config = dict(
    init='normal',
    init_out_by_depth=True,
    lr_mult_qkv=0.7,
)
Below are experts of layer 5 (counted from 0) of a mixture-of-experts language model. Rows are named router (the router's row for the expert), gate (a neuron's input weights, with its number), up (a neuron's input weights, with its number) and show model dimensions 0-63. Each number is 128 + 24 x the weight over its row's rms, rounded and kept within 0 to 255.
Before each expert's rows: "comes after" lists some tokens at least twice as common just before its tokens as in all text; "mostly gets" lists some tokens that are sent to it at least half of the time. This comes from a sample of Wikipedia text that the model never trained on. Tokens count by the router's weight.

# expert 11
comes after: "\n", ".", " of", " to", " in", " for"
mostly gets: "The", " The", " it", " It", " This", " two"
router [126 152 126 114 165 148 134 139 116  94 127 107 146 116 170  96 163 145 133 156  93 170 159 152  95 104 141 113 146 105 135  90 145 131 117 106 154 161 127 150  80 125 134 115 157 102 118 120  84 133 170 125 124 101 164 142 125 147 121  92 137 157 169 101]
gate0 [102 107 147 134 151 117 118 161 114 136 148 136 144 157 111 106  78 120 113 118 106 181  98 159 116 150 135 126 137 128 112 102 132 164 122 151 138  93 103 126  97 117 154  90 148 136 104 127 120 122 161 197 125 108 145 158 121 143 118 106 151 148 141  96]
up0 [144 176 144 153 164 115 164 117 122 134 110 137 141 174 140  88 150 126  95 137 115 105 127 141  83 156 143 147 157 112 160 134 108 131 124 139 128 109 127  88  70 143 174 105 119  86 139 144 107 117 103 171 135  83  93  90 121 125 136 147 149 139 108 127]
gate1 [105 141 109 124 130 164 107 108 160 137 156 159 117 172 121 152  76 109  99 141  84 134 128 133  81 121 134 136 187 114 114 164 104 149 157 104 117 158 129 152 157 148 134  87 154 125 112 141 139  93 142 132 163 117 139 171 171 156 130 144 149  92 109 144]
up1 [114 153 131 137  77 136 131 110 119 117 117 149 150 124 116 163  92 115 101  90 138 112 125 107 161 121 126 110 117 104 111  69 117 111  90 156  96 113 108 151 171 165 153 175 154 130 153 120 111 169 173 147  80 138 124 166  76 137 130  83  94 143 138 116]
gate2 [157 177 114 128 115 123 152 160  93 146 138  95  89 143 146 137 118 163 121 146 148 134  73 127 131 118 132  90 109  83 150 112 168 130 161 111  99 128 123 124 117 145 152  78 123 139 135 137 133 147 105 105 142 153 148 150 127 129 142 114  90 140 102 116]
up2 [117 112 148 173 124 141 138 140 115 135 125 141 148 170 121 140 126 167 105 128 117 112 199 170 110 140  94 186 135 138 120 111 114 103  82 131 153 120 125 127 156 143 117 125 133 124 152 131  76 132 112 109 134 156 160 156 149 170 150 157 144 133 142  96]
gate3 [143 165 108 155 111 150 128 120 123  55 101 165 135 115 164  98 115 132 165 162 134 131 134 136  98  77 131 104 125 112 118 109 164  97 104 166 130  88  81 136 128 139 148 123 140  85 125 105 133 110 127 120 208 135 114 152 113 135 128 123 126 113  99 151]
up3 [ 81 146 128  94 156 109 128 134 139 128 128 124 131 150 130 108 148 129  92 126 130 106 125 136 135 147 131  99 130  93 106 125 157 155 126 130 117 163 142 114 144  80 106 142 104 127 124 103  98 148 134 138  73 134 155 107 129  83 153  94 119 129 129  83]
gate4 [148 147  72 167 174 133  78 130 164 119 108 136  97 122 131  93 141 136  79  76 150 113 144  73 135 128 113 111 121 113 131 118  86 149 108 147 130 145 135 159 136 183 150 154 151 135 128 105 127 138 106 140 136 114 129 139 124 155 164 156 122 156 111  83]
up4 [142 147 109 149 118 115 149 134 142  93  95 100 116 127 132 141 148 104 103 125 154 108 118 131 149 125 117  91 116 103 128 123 125 133  84 114 154 131 130 133  84  89 147 106 124 144  80 133 129 137 115 178 120  96 114 132 152 182 115 143 163  96 125 127]

# expert 4
comes after: " |", "|", ":", " 0", " =", " January"
mostly gets: " Le", " Cl", " Che", " L", " Mont", " l"
router [117 155 125 114 169 150 136 139 118  93 133 105 146 121 169  99 162 148 132 155  92 172 162 156  95 107 136 117 148 101 134  91 145 131 118 106 155 159 129 145  87 127 141 116 161 101 121 118  86 137 166 128 125 101 167 142 126 151 120  89 142 156 171 101]
gate0 [ 98 108 114 107 169 174 143 110  97 112 154 153 163 136 175 142 152 102 177 117 106 110  93 124 118 132 108 138 118 128 155 144 142 117 121 123  65 114  88 140 161 184 159  99 112 112 142 144 135  67 127 146 121 130 138 155 122  87 158 159  95  97 174 153]
up0 [110 146  93 111 127 117 173 120 137 125 122  98  91 118 144 132 107  94 108  96 141 121 142 114 153 169 118 144 135 154 136 109 131 114  74 121 120 135 105 132 111 146 126 149  93 123 151 108 127 111 166  88 142 125 167 148 112 115 134 169 115 129 149 131]
gate1 [118 118 146 159 110 116 168 121 104 149 120 157 129 116 131 136  99 107 161  72 139  83 127 141  98 117 154 142 155  96 126 104 132 154 122 148 126 113 111 138 160 113 179 130  92 103 145 139 108 135 119 185 141 104 133 135 152 124 155 139 142 192 105 145]
up1 [149 132 141 141 113 136 113  96 136 122 127 128 112 113 170  76 125 112 172 121 129 168 130 169 151 144 177 168  92 104 141 132 120 140 134  79 130 116 130 105 117 149 150 133 106 134 131 134 111 151 120 127 121 135 123 147 177 110 133 145 119 116 162  84]
gate2 [127 137 146 131 107 138  77 147 145 155 115 124 148 137 129 161 129 138 106 138 103 147 141 147 117 104 141 134 143 137 109 162  93 146 153 163 137 101  90 121 118 137  87 120 176 165 120 145 122 152 187 112 113 139 159 142 103 174 151  87 150  82 122 189]
up2 [101 113 133 151 111 125 177 149 168 157 151 105 107 149 140 182 103 149 106  74 140 163 136 129 155 128 142 137 120 110 117 148 170 130 142  79 137 166 120 130 170 125 107 147 128 141 113 160 131 136 120  71 141 140 120  85 136 154  94 145 103 118 109 118]
gate3 [ 88 124 130 117  98 112 116 120 109 143 141 130 136 130 163 110 182 142 154 154  82  88 158 146 149  89 101 151 125 159 145 129 132 126 130 131 141 136 149 210 154 175 140 127 130 101 155 108 137 115 121 134 109 132 151 132 143 124 146 138 129 146 109 170]
up3 [170  66 128 133 126 100 107 102  82 117 129 113 134 159 206 130  88 144 126 150 105 162 130 128 155 129 110 118 115 155 158 114 127 132 129 131 138 111 136 164 137 153 145 166 166 130 128 101 108 117 163 128 173 117 103 145 132 103 112 141 107 151 135 184]
gate4 [116 125 124 150 137 159 118 138  91  77 169 105 122 142 168 178  72 112 171 151 110 127 128 123  84 141 120 163 167 102 175 102 151 131 110 126 114 130 120 155 142  75 133 101 143 123 153 110 123 146 153 183 163 115 134 169 130 135 136 137 134 173 122 118]
up4 [184 139 146 158 173 149  96  63  95 148 108 106  97 150 165 133 110  78 115 124  55 111 117 133 137 174 158 141 148  98 128 115  99 122 126 159 130 101 149 149 134 111 133  98 133 149 111 135 141 157 174 106 122 124 131 110 181 138 130  79 124 129 127 106]

# expert 14
comes after: "\n", " ", ")", " \"", "\"", " 1"
mostly gets: "|", "-", " as", ":", " –", " -"
router [133 146 151  86 149 154 142 163  87  92 129 125 134 116 156 108 155 138 153 126 111 158 153 172  88 140 139  83 121  93 119 129 131 130  99 166 128 144 143 148  87 127 141 140 146 122 105  86 103 140 161 109 114  82 175 115 104 157  92  87 144 182 163 102]
gate0 [ 94 127 112 117 150 139 145 182 147 138  79 116 134  95 141 117 164 154  94 143 152 107 113 114 125 135 170 147 116 110 137 114 142 132 128 153 144 114 173 133  97 132 136 183 136 134 100 143 132 158  91 112 152 102 163 152 122 122 109 130 126 141 154 126]
up0 [163 131  95 113 105 125  97 165 122 144 203 148 165 152 127 159 108 118 170 149  88 161 164 101 129 135  95 108  81 182 134 155 110  96 155  92  78 152 107 181 136 106  59  93 138 141 168 101 135 116 139 143 129 125 131 118 119 145 135 118  91  93 151 155]
gate1 [127 127 114 117 151 120 101 107 109 102 148 154 139 132 193  96 149 134 160 132 139 131 136 126 134 118 128 160 130 121 158 147 157 125  98 104 129 193 151 131 132 146 101 119  99 161  77 117 142 148 116 126 148 104 142 117 154 166  77 127 148 171 135 135]
up1 [144 131  94 122 139 108 120 121  98  92 129 136 133 148 145 125 130 124 171 120  96 150  98 155 129 128 104 164 160 126 141 108 149 174 150  97 139 187 134 162 108 132 109 111 139 145 138 105 156 152  93 206 109 145 149 138 132 175  90 112 133 149 124 163]
gate2 [119  99 156  98 146 110  68 139 141 148 117 158 149 157 148 126 174 117 109 138  96 113 120 106 137 140 100 145 118 111 148 174 104 146 136 154 150 142 154 146 148 149 115 121 150 121  80 133 128 164 134 113 136 119 159 120 102 125 142 144  99 144 129 137]
up2 [ 74 110 120 157  85 173 132 137  86  92 138 126 103 123  97 124 118 108 147 176  83 114 105 147 134 142 132 107 118 140 117 154 106 124 115 143  91 123 119 136  97 167 136 108 101 129 114 131 132 114 134 145  70 115 119 143 119 113 155 117 124 156 148 121]
gate3 [129 162 116 111  97 151 129  88 121 101 131 123 115 107 116 122  86  98 165 155 127 167 169 114 102 115 111 112  95 189 166 124 156 122 133 124 156 128 116 148 152 177 159 114 109 137 108 142  76 122  88 110 106 106  93 126 125 125 111 103 139 164 106 138]
up3 [126 110 102 170 169 114 152 140 146 138 137 162 149 160 131 143 122 111 117 107 130 123 107 137 130 125 150 181 127  55  87 142 150 158 113 129 122 122 162 106 119 100 101 126 169 108 143 140 153 129 181 145 152 132 168 150 121 147 115 177 140 138 129 124]
gate4 [117  99 128 124  80 127 102 161 133  90 147  90 170 128 143 132 126 139 186 177 164 117  86 138 134  95 129 103 153 124 137 155 111 142  99 148  88 134 146 119 127  99  95 107  95 106 109 154 136 130 145  98 130 162 173 186 106  90 147 102 104 121 129 164]
up4 [118 108  77 131 122  99 115 152  99 113  80  99 109 107 119 155  96 131 104 105 115 116 131 123 131 175 156 146 167 103 112 146  91 117 127 110 114 140 161  93 109  85 128 140 137 132 140 126 167 142 145 126 151 138 125  90 115 113 143 114 120  80 137 148]

# expert 13
comes after: " |", " ", ")", "===", " 2", " 1"
mostly gets: "\n ", " She", " dist", " H;", " Tak", " Ju"
router [124 153 125 114 170 151 138 139 123  93 127 106 146 120 169  98 165 147 132 157  94 172 163 155  93 106 136 118 147 103 133  94 144 130 119 106 155 159 129 148  83 126 137 117 161 100 122 121  86 139 170 120 121  99 167 142 120 149 123  90 144 155 170  97]
gate0 [ 99  94 134 138 159 158 167 118 159 109 124 132 119 137  93 166 128 113 110 133  78 145 114 129  86 107 128  98 127 115  92 144 156  65 130 133 132 137  97 118  61 113 132 116 144 147 108 146 114 139  94 148 122 144 149  97 104 158 143 125 171  98 105 141]
up0 [105 132 137 143 198 110 113 148 128 110 131 132  97  85 117 145 106 121 174 125 103 127 102 162 154 141 145 112 121 161 115 149  73 143 116 112 168 141 145 133 124 157 114 131 149 144 159  65 173 151 130 142  88 112 100 131 102 150 116 171 137 158 110 130]
gate1 [162 180 142 112 116 146 157 152 126 139 132 117 100 131 103 111 147 146 100 142 141 114 133  90 143 126 155 151 102 107 130 115  93 136 164 130 122  64 109  66  81 151 155 135 144 138 136 117 154 124 157 135 111 114 146 116 123 145 149 108 125 151 134 107]
up1 [110 120 152 113 148 117 154  88 142 120 144 129 155 157 145 149  85 111 154 156 108 171  93 136 123 100  91 142  92 116 148 153 122 102 139 144 120 133 122 162 165 113  99  94 147  62 152 142 142 106 112 135 129 159 153 164 153 124 160 120 171 139 141 116]
gate2 [132  98  90 126 146 146 156 128 147 143 103 162 110 148 126 152 159 117 126 121  98 122 143 100 148  99  85 136 131 106 183 109 160 171 143 108 141 133  93 121  65 142  91 114 157 143 150 133 107 103 145 125 146 136 162 112 127 120 126 102 114  79 142 109]
up2 [130 195 107 124 165  96 129 105 118 139 141 141 105 118 164 134  72 175 120 100 168 127 101  92  97  85 151  87 111 136 107 151  89 134 108 119 139 133 124 125 137 133 130 117 165 140 117 156 109 136 151 129 166 157 147 135 143 125 145 139 166 119 133 172]
gate3 [ 80 129 113 100 151 122 110 132  89  94 134 147 174  98 118 112 136 153 133 132 162 154 133 129 153 117 137 135 173 137  98 102 153 115 113 108 153 140 111 200 137 147 158 156 139 136 140 119 108 165 137 137 137 126 168 118 154 111 130 129 140 155 125 130]
up3 [135 177 138 121 137 134 157 131 118 151 107 144 116 158 136 152  71 158 124 142 125 186 144 124 127 116 189 157 139 133  98 114 108 152 176 103 132 106 121 105 142 148 139  99 119 135 108  74  92 116 130 117 103 116 146 105 141  58 106  77 126 126 151 113]
gate4 [ 95 117 128 143 158  86 136 191 129 123  86 144 138 169 136 102 106 119 126 104 101 126 140 151 124 104 141 139 108 112 118 116 101 128 178 129 143 169 140 142 158 167 118 145  85  77 118 129 103  97 163 116 167 146 116 156 129 159  77 109 123  95 153 112]
up4 [168 142 145 108 137 102 171 179  86 174  87 117 129 107  78 165 165  58 109 106 127 169 116 117 160 114 147 150 104 121 163 140  87 128 133 137 108 122 129 120 132 100 103 149 121 135 170  90 110 135 108 135 113 130 140 129  92 124 184 144 155 158 157 124]